Weights of a small mixture-of-experts language model, trained from scratch on English Wikipedia: 10238 steps.
Below are experts of layer 5 (counted from 0) of a mixture-of-experts language model. Rows are named router (the router's row for the expert), gate (a neuron's input weights, with its number), up (a neuron's input weights, with its number) and show model dimensions 0-255. Each number is 500 + 50 x the weight over its row's rms, rounded and kept within 0 to 999. Numbers have three digits each.
After each expert's rows: a language model's description of what the expert responds to. This comes from a sample of Wikipedia text that the model never trained on.

# expert 44
router:440496498532446520525473552505556602593490554455480468561561521499462484471429498521590507526471398492411468540530478527452439575492545470400511535565659498456533451422427429544545453509549479585480456545410549475505463356480520451451487521385486493525578470335515610530502476496530498470520551421569521492489473479407507510511522485486483552429517434516442421491533463516518470454552515479541423560454466565424486557465477436510453495566476518461451572477498450440573527574457561591465434521537451486494410534481556584605517477526472481561414501432492541480495494548508541468478461483464553545557543493533415503568441515572542409535535475515548464463535528518482466516510572459458517468432433569435464574524459481555499531611479490578582543490439532493496465451449569
gate0:466488504507495490588533507573510612539510593616402519457437581539524578495567486419511568517471456496510519553488458428537448531499520560429583490508488552481584526472461592522473532422516500602546507504426418533456501517453511422447567483556532461581502506537545446527632457504484567522478551460479581573553544455503471524468511524469532534492511489419497483440628516430540509457581470586437497480546635481412531482440479571508633550528516543506431505502529477627477475416495501550500473497495525445640545563495489498450483483511488469541505475572461522528499521521475404475491490372532609500529462488534516535390471530453546511523501439556471503486501541485516418493469492447545458466539544402513455469478527478438551583478575367490535503489503540520414461571465492
up0:498460447520503486585542511528486650514529610610374533438476556527475556531561517427540535530458422449464465515483408391517494502462544549411558508525487551478561556470451548548448489417515503553521468520444391561493498459436458464425536495552548506523525509503516477575576469510482550496454548488471520560571504463497503505515516517486486545480472468412498478465641548406529542496582470599419476521531580486407598493453471573528616542509532508450447502456506481625496472459466495576491502466529462471591527554476534483456421507540495446607513483536478503542519535574481420484511484458517548491543475482550557471417469517442547514515529478554475506476493499470520417486488533440548461442552527359510495458506552529442552578521599359462561564484542569494375477512491482
Digits and opening quotes

# expert 61
router:545546455447578450547529532518467475434549582460600502540518527489431531455483468485427434490474442461559459519466562480580505473609549413339464543532514545577566472454532585414514455384557468430618547534397406476460509531545511552507430555491499487510476453483465493541518486488455409467468529428474529529409439503488502439536403545524484621512499547501560541397417557525465533518511483479507473465472465429575463434448517512470518496524535578529419537513493549589514504511454527449509528437526450529523572428502535503481476480543550541486427536430512441337478449582481512539595520503565543528540480493508464412485455421486498531509454574535469410547488459409427479488510528529570427455581508382544508468445563495472482506507498505490568505420537504545532453537533466
gate1:462491483463488518495465473521424419407479490479490556500424588512558508445568378460558477581597423514505474564509551545540495555515580556528398500403480515495569525440474512476440513456445486438550551492500499512539489580479384548505486538460527519479482617548492547504525498444492432459502600501585527502570460407474489593467517493517433530539639537517607525506532539538483520464438493482433489607521471563509434505473431518414481552635565474408533465493457414503477469483482527453515412588612489458569502489507492386458571493607534527492541433539480467526370515537477450543528526503420510447544514485465570491502530538544610518452504524424604485541463493495447500484454447495543460483527480558428457487481544567468570457563462514528493509508518449536431512600530494
up1:516397527540469523494494462406507582489446481580384495474480557472461513532450552506455587589509499521500468511530444638551538473440429528514543448482476466588512408510464450518530559507482407560442557533514465463384503527589562452515441526502473568549547519587565542505530595409506556425537499513493535422527516514430508421441495488447513498531576461427478489514512541490603583516482554518515486461488518505462491477513511456601489481417460496454475441605483636525528533408558462502602528587472502563438404542498533521405365458466480514506451509516557452534542511439512465553482516476497580526445467472523499543401466400487422518496509489530443574471568485476507583455411490477502528576516513549529481602436557539441493469433534516493452461490506497431514369483495469
Nature and place nouns

# expert 6
router:496456457453424545491540525551560439629498551366545420538546465502467545554470529593559458497426464472450483581484457429380512500468543513467488540468628503451499439554424457550570416476545500544487424531532539485454481402441569517435601454467538557467583498453415585479529566464483490524515476496554517478542368524454564531554606493470511524446418481487502509566407418486496487452505513500581426532512483533514384428425466486492443507546550525422492534476450486498522499592479523583467502523529431421509424431498589576534468498553448421495424545538425471506460483455516505462490513504504523564549525489505462473551460477522554394418540482452534500475521470622537495533516517450411549449407498504440474549502476507512465515583404486559516518482445472464548451559472512
gate0:575450545508466548500573554533549472477512492437550507411484394473444528498619467516472512508662538467607519483492494495496403515513519502448555458507543546464430554496541532455486512539609608425525457474479633456511433508594507479508468581501460378521497461523535503448505467458481485452518502441489427398426480463465552609464473515476531362530485468534583401421473540544406438533491495454541490447476482497452477469507462558606592504440510506488484365581521464508531501518463528508507511595520502544538476507521486522486456531402502469458463545327485581524492541483443544577528455434606501560476508520611505467494446484444481541510525454503437525515472471461554540474480474526541446518438499463457491424458447540453511533504523455524455475556488480551475495379499445
up0:484522570541557526570578404496449556481432471518431540485448512485421487413481629453470522530450560522423477487520467616457383508535426445502478442514412390517508456416470511502531498520558480457441500479422428462469526470482455555518471486517486525516462509455561514545458410478373474467518515542487512535586534444572498448473530469554441576483566425553518501614586482458426508539514454549494514545437517487416481565543486493570474468525561495525390603505412518507474427472509484474597470507414485561477533477542472504540468447553515523552503579554534512519557487536503454456497441479461489493498426620512509516449458541468429476531452491475480536452623505481398542526565495484533578464550500454577473645460383509556522468519538630448516502528526501445513534579504558
Year and number digits

# expert 14
router:498497461603497484631493507465588592499517515501503546404506469517430528467498480521497507555517486588548478488577485464608474426586465438455493489486549489536446521559474446420439497473507486522464554524507424479471474366461491535501419504517450483552553587423581519529537521476495555515516575433535521492464446540402441584450533451496456461463549502542526454498485508521481522531546523486498414509456521468431499450399501473453405460568534537562586535494486432558452425582468490490498505532531490511446488522464570522452549511543652478536420540483451424431460449526480531494456450566570478584486473402415567396482598477473399386465561553536396414414561440566469533530495537454545484387505496526487423563532496490431438492474526466511517545441450516561556494534531467
gate2:551575445502547463491464547519454404494569503426612504500500483464543520529543485505491510551572534605503466529484477411584512490518531504587442450558401591564473528510565538483460445415391422595576478471502496561564465491504494449508493572477520538467514575502532544501478510498529558487409546438469506675565558507489552530453496609534520537471541419539504482489460519613480545474522483594473487423489504606452433502470465497484484462416540593526585478478467538566475551492454506471521477538549490474352531518433450443473556415538577437492493487392403486476487537496458538517583437526472506552494509471496488511487514547563573552411467566494565482528464480498456429487543456453523473454439493496472485471594530442427438472619397530492553454426546563571506468493488491
up2:584558455510568500486446521428435505478479515415509521426368514451601458511463550586496462562476540407525498481501532493478505506547599621530457486376448534516436574455510564519480531513471545459587476432526494504521503596501485450468520502493461600400507471517560452485433466573516485486512461507442537513506562509435567525346465530532539478591560434558506549533473529570487532493533533484499427385497489571555494498534453543568469529506521570557400473406494549541613451470489575471546469593550525584489456558415408456579481512478496428491514572390553546475516515441478535539558430512542523540439485461523502545521481463531556500458556455440550446524541540502452451502550469486585467487429479551477399417575516526511546381522461530500509457565479477543571499531488457
Word stems before suffixes

# expert 3
router:521538448547523537455451597437510464477506505459538595478553508467496555433502599540518452538563543546522581557471484468467555390477454469517596480592620502435496462539445527583428489468469522423417428506494549466515410491405500503544486538454430498547525482331411464410456478485548418459490434583526514508523475446492482477558520477407546370508457425416441563398515489480503444442463565525524562585519517518562570575556461466495503567546492490538507541571454470453436605469448451533585507503554546503454513607547405453451475467530583461501579501550531545498471499470491423474509470494450518493593482464531540463513515444509512442527523574488521521480465545480501534462497532551533478448521529496422546519506403505509586558498489509379485508588438554577546500507461542
gate0:510543505521569416400490464517530444523509538502532386551565424435472480629492562456507450468523506484531546473468556540531463611545602478506391477469497511472505551438540494500503476585494500493528619490504449466552534502526519543514453495614542481468454515492489579566474534464348533617527513392551542455439563535455491523485576530479435467436407538493524530500535391495499604562547521544513455504487533522480368433585471506442495541438477455502516518511379520530569515513496553459492591467547580545522493474517572554476530496414579454557533478464519462475600501482487542554524509490462557419482501523477510525503525542554364431489471562491556526485464477541429573477579507538461559516519439465600467570578501540480486453574562505476418534404513515485528573488524438
up0:488528551436473549614534440501433571499531460560431562461417581558519535436574518554462582470495438446439436497523517526442465451541491468447544507470544482565526483582438542478513480493528539564530421438502468541510518542524423489433546544419437486452488499446548462471564414543582450445486569581462430518524400486599491488488450488509577544564589501556524471526551604505465386515535422427517470443521506531482561562440517495601491440563534571505467463486582447527478452420542501535448462566467440453498566463536507509546525578564422498505447551474458481497474522479441499430477451453545491569450426556509416569441488505443604588494460424541447424519482544465527455585497490530589526507467528451489507500505488516448481591445442539586576413612503435495425473455541538
Space and name-initial S

# expert 59
router:536595521571546569520558440506627496453515515475570504554467493529507462423413453535462439513579520517580422584437533508425513436531621612431470422417510546557507501467486493436474485415457471552407413500547525477522508452437465481462540512476468537466490520480529526534595431461555493410494491443460534494454539441444429484517502533501475440541477507456488470465488550607477560560608436500441446455483461413427453469543531527458544614512626467492456524472593563507430502545593584407524470430483472489458478539481539452454387489499460573559534485528533450440451418503482516473512502471491582528445415445433607534527512438535504500505425584502483446512461495431481556561517422538527570496550442451501584477496500583538440466489553524543499524468524435525444541504534526
gate1:549466547489548475476463502466528477508519525538414499564519559373593567549462551473560564419486425465495507571498459510523460555458558463579425613534516482485460454491480467555443508507425463455537522459570448473585417526527542531516509577555441572483493458446529475514458443510411488498529470531533525468554465602494443487475581554408573457436512511452505488522452538494550514515553504479480509521529577533524448484602516442472495591516400589523411411554521488533549577514505501513544529373508516522418528528475437453437495457594470433551620451512512504434482567490602552450475526513513514395529540460459495537576481464561550477483509483534494542431438553515527533569537542514493484494475619487553528543468565625571481515415558503390541576458516499422416479414406502
up1:463542453382488501507521528570515556543464407498502499428511439585446416382507504538466460583494562521499524447541573469471503470427447505469619455458504556438532492521528533516557482473575551538479490522440548536411611439552515483504477440432535427540520504471466544471465571542611554508552480437532538496513514409424605541460435434544498573506463455568539470481536451542487497492466505498481445507477469482520627523469468461550514444482586475479597502434482528478495443516470482542462512591484569481529466498552501596580530575403515568468404493483482504633565463494475433499479466513507459582496510532549510519465489510461455507462512468431432485529626490509574480466495459468524492496524385506428460476569473333460525460533415493620473496565522487571562503562600518
Table and infobox headers

# expert 16
router:549452510537522512523462449440642462557500527446466478464456514501460557457431455502453409497508550480480486421611478499545572369469388540566522477479505599547422480542453391436486459452463414443538575447564442425454549382485435528478498504480559533500449552562488544537525591435448485549464488462501472482495483535533411620509501464551427417568559525425506471472498507517471607459441470474476409499468552462404569463579516495428460503510493490506560505515571504457504459541411420529481491472422510537471522508507479533420498557602585476509447577571471467436417493462421514460496576522544481469411489467455497538450485498486421458474608516515432503489583490527527518546487543449528550469544537466423453471530481461400474454460513451452479557515409542468536584473553493
gate1:504466542555471567464503511433493587541471513583552573513491543500528497501534558499554509554567559465513470490331564503539480550509501556510566516499491518524489491449493551512457497532579499488460471591558517526589466629463457494531428502453417457463380478490482541500473524484541512510510529603522525382508421464527486480547618473504577544462562507530445547562505544545616431465467447475548535589589565480519412504439541484548490506538431506519478577539476454547516523472503532518577525480406421578501552576412530449509547524531517444447466484489453561467559493497481543401580404537482563519562504504520441483551566531552490461462521438554530445411510520566485493591596486536543514482462552496530477529428544486435430584527502499386464502602452395441411588484442529
up1:479566500495597502465540499572501462475538460420468516543509564526503523493413548498479527410457466581522500487642383527444542529496520510470375474436510496494519551531461486560577480545530541455502526468466458489505562448574598495463562488464594590515595480479556438507444492478480493488519419476477477601571603572531556470441499511518385486490503464483493488477555535473495545502490532511557457436476476517429606415555545547463542502560512495558460487353537550352506495546491452520478478477563501471447510428605525584477457503436509576518501531420594447512441529436524486479409596476497437513468482443534517518451490564495515520574444513435480540478443520501519447454447521459499544581606449587511587537504419476589608515423440528520571470454527545500529426492523515
Action verb stems

# expert 54
router:489520506516528505426468487491488507460500528545576503485439488515468506544588507487521476496516484527593461583473532417520578458613537505512479450483584624502443471613453553467411588504446441497450425490485442463466519583451412518538450485431500516475541479409612471535501451408459505571456472486506481524506453492409484476478465538423474478478566507515571466533511550543565426545504506432584448500442514544476496536522498547536486547487478552505464463512487510479533483445471467517485497392497483423501409510573578499451436482584465533527459508576523560480456462535465411501538553534525530441347527572491565536553530453414465494562515538501442460505520530565464606478463545548550443470559369404428444508443490494422521445533550568535512472453402394624399465562500415
gate0:517498485466503440497507562461504509456494533493493533550567548514420598508573509521503448396503523416520441502544469515538481502475519516488559477476546540488582540499464498498403500438472438486489484470446531500529496542551545500487511531527534541566452621498480433481551531514474480546477467446554455503469478490515551491534499535486511550495574554516520427461502524468496531546455651508463417609472522465586506447520523591497495513569475519452495480501620390545402432513518473494403431416406481436487546494657513502414546506540451420512401468505540414463502494497469637526531482427498570440498466411548560531555489456389526579545525557439583515500399446404553563434452553501481466511428483468461485549455619515561490432512357438520544495446422529472476478514423505
up0:501484484420496378575556509552513496540578466573480378540514467581416473530515547496550485429512587417472468460466502582470477555459489434569490491487477524506612533498451492346437492443535542551527449513547499526513581525497517437497537359447387510557510435520497457492480465495539640534452481410485491426463487465556418473549627443539494504586444517557532523515508477414515514480310590487514542529467495420441527459413508456505493471490523505454435563440573585629524489570512507503485473467458506465477581555509520569494432567439507451547542529534535528548462560495474514559473546489491468444454526417487545468503527505414487473456527543452546517521538416516553562465504503560448444453478550507464453511455497502530432567554529493531446444439503529499515492480417458
Capitalized word starts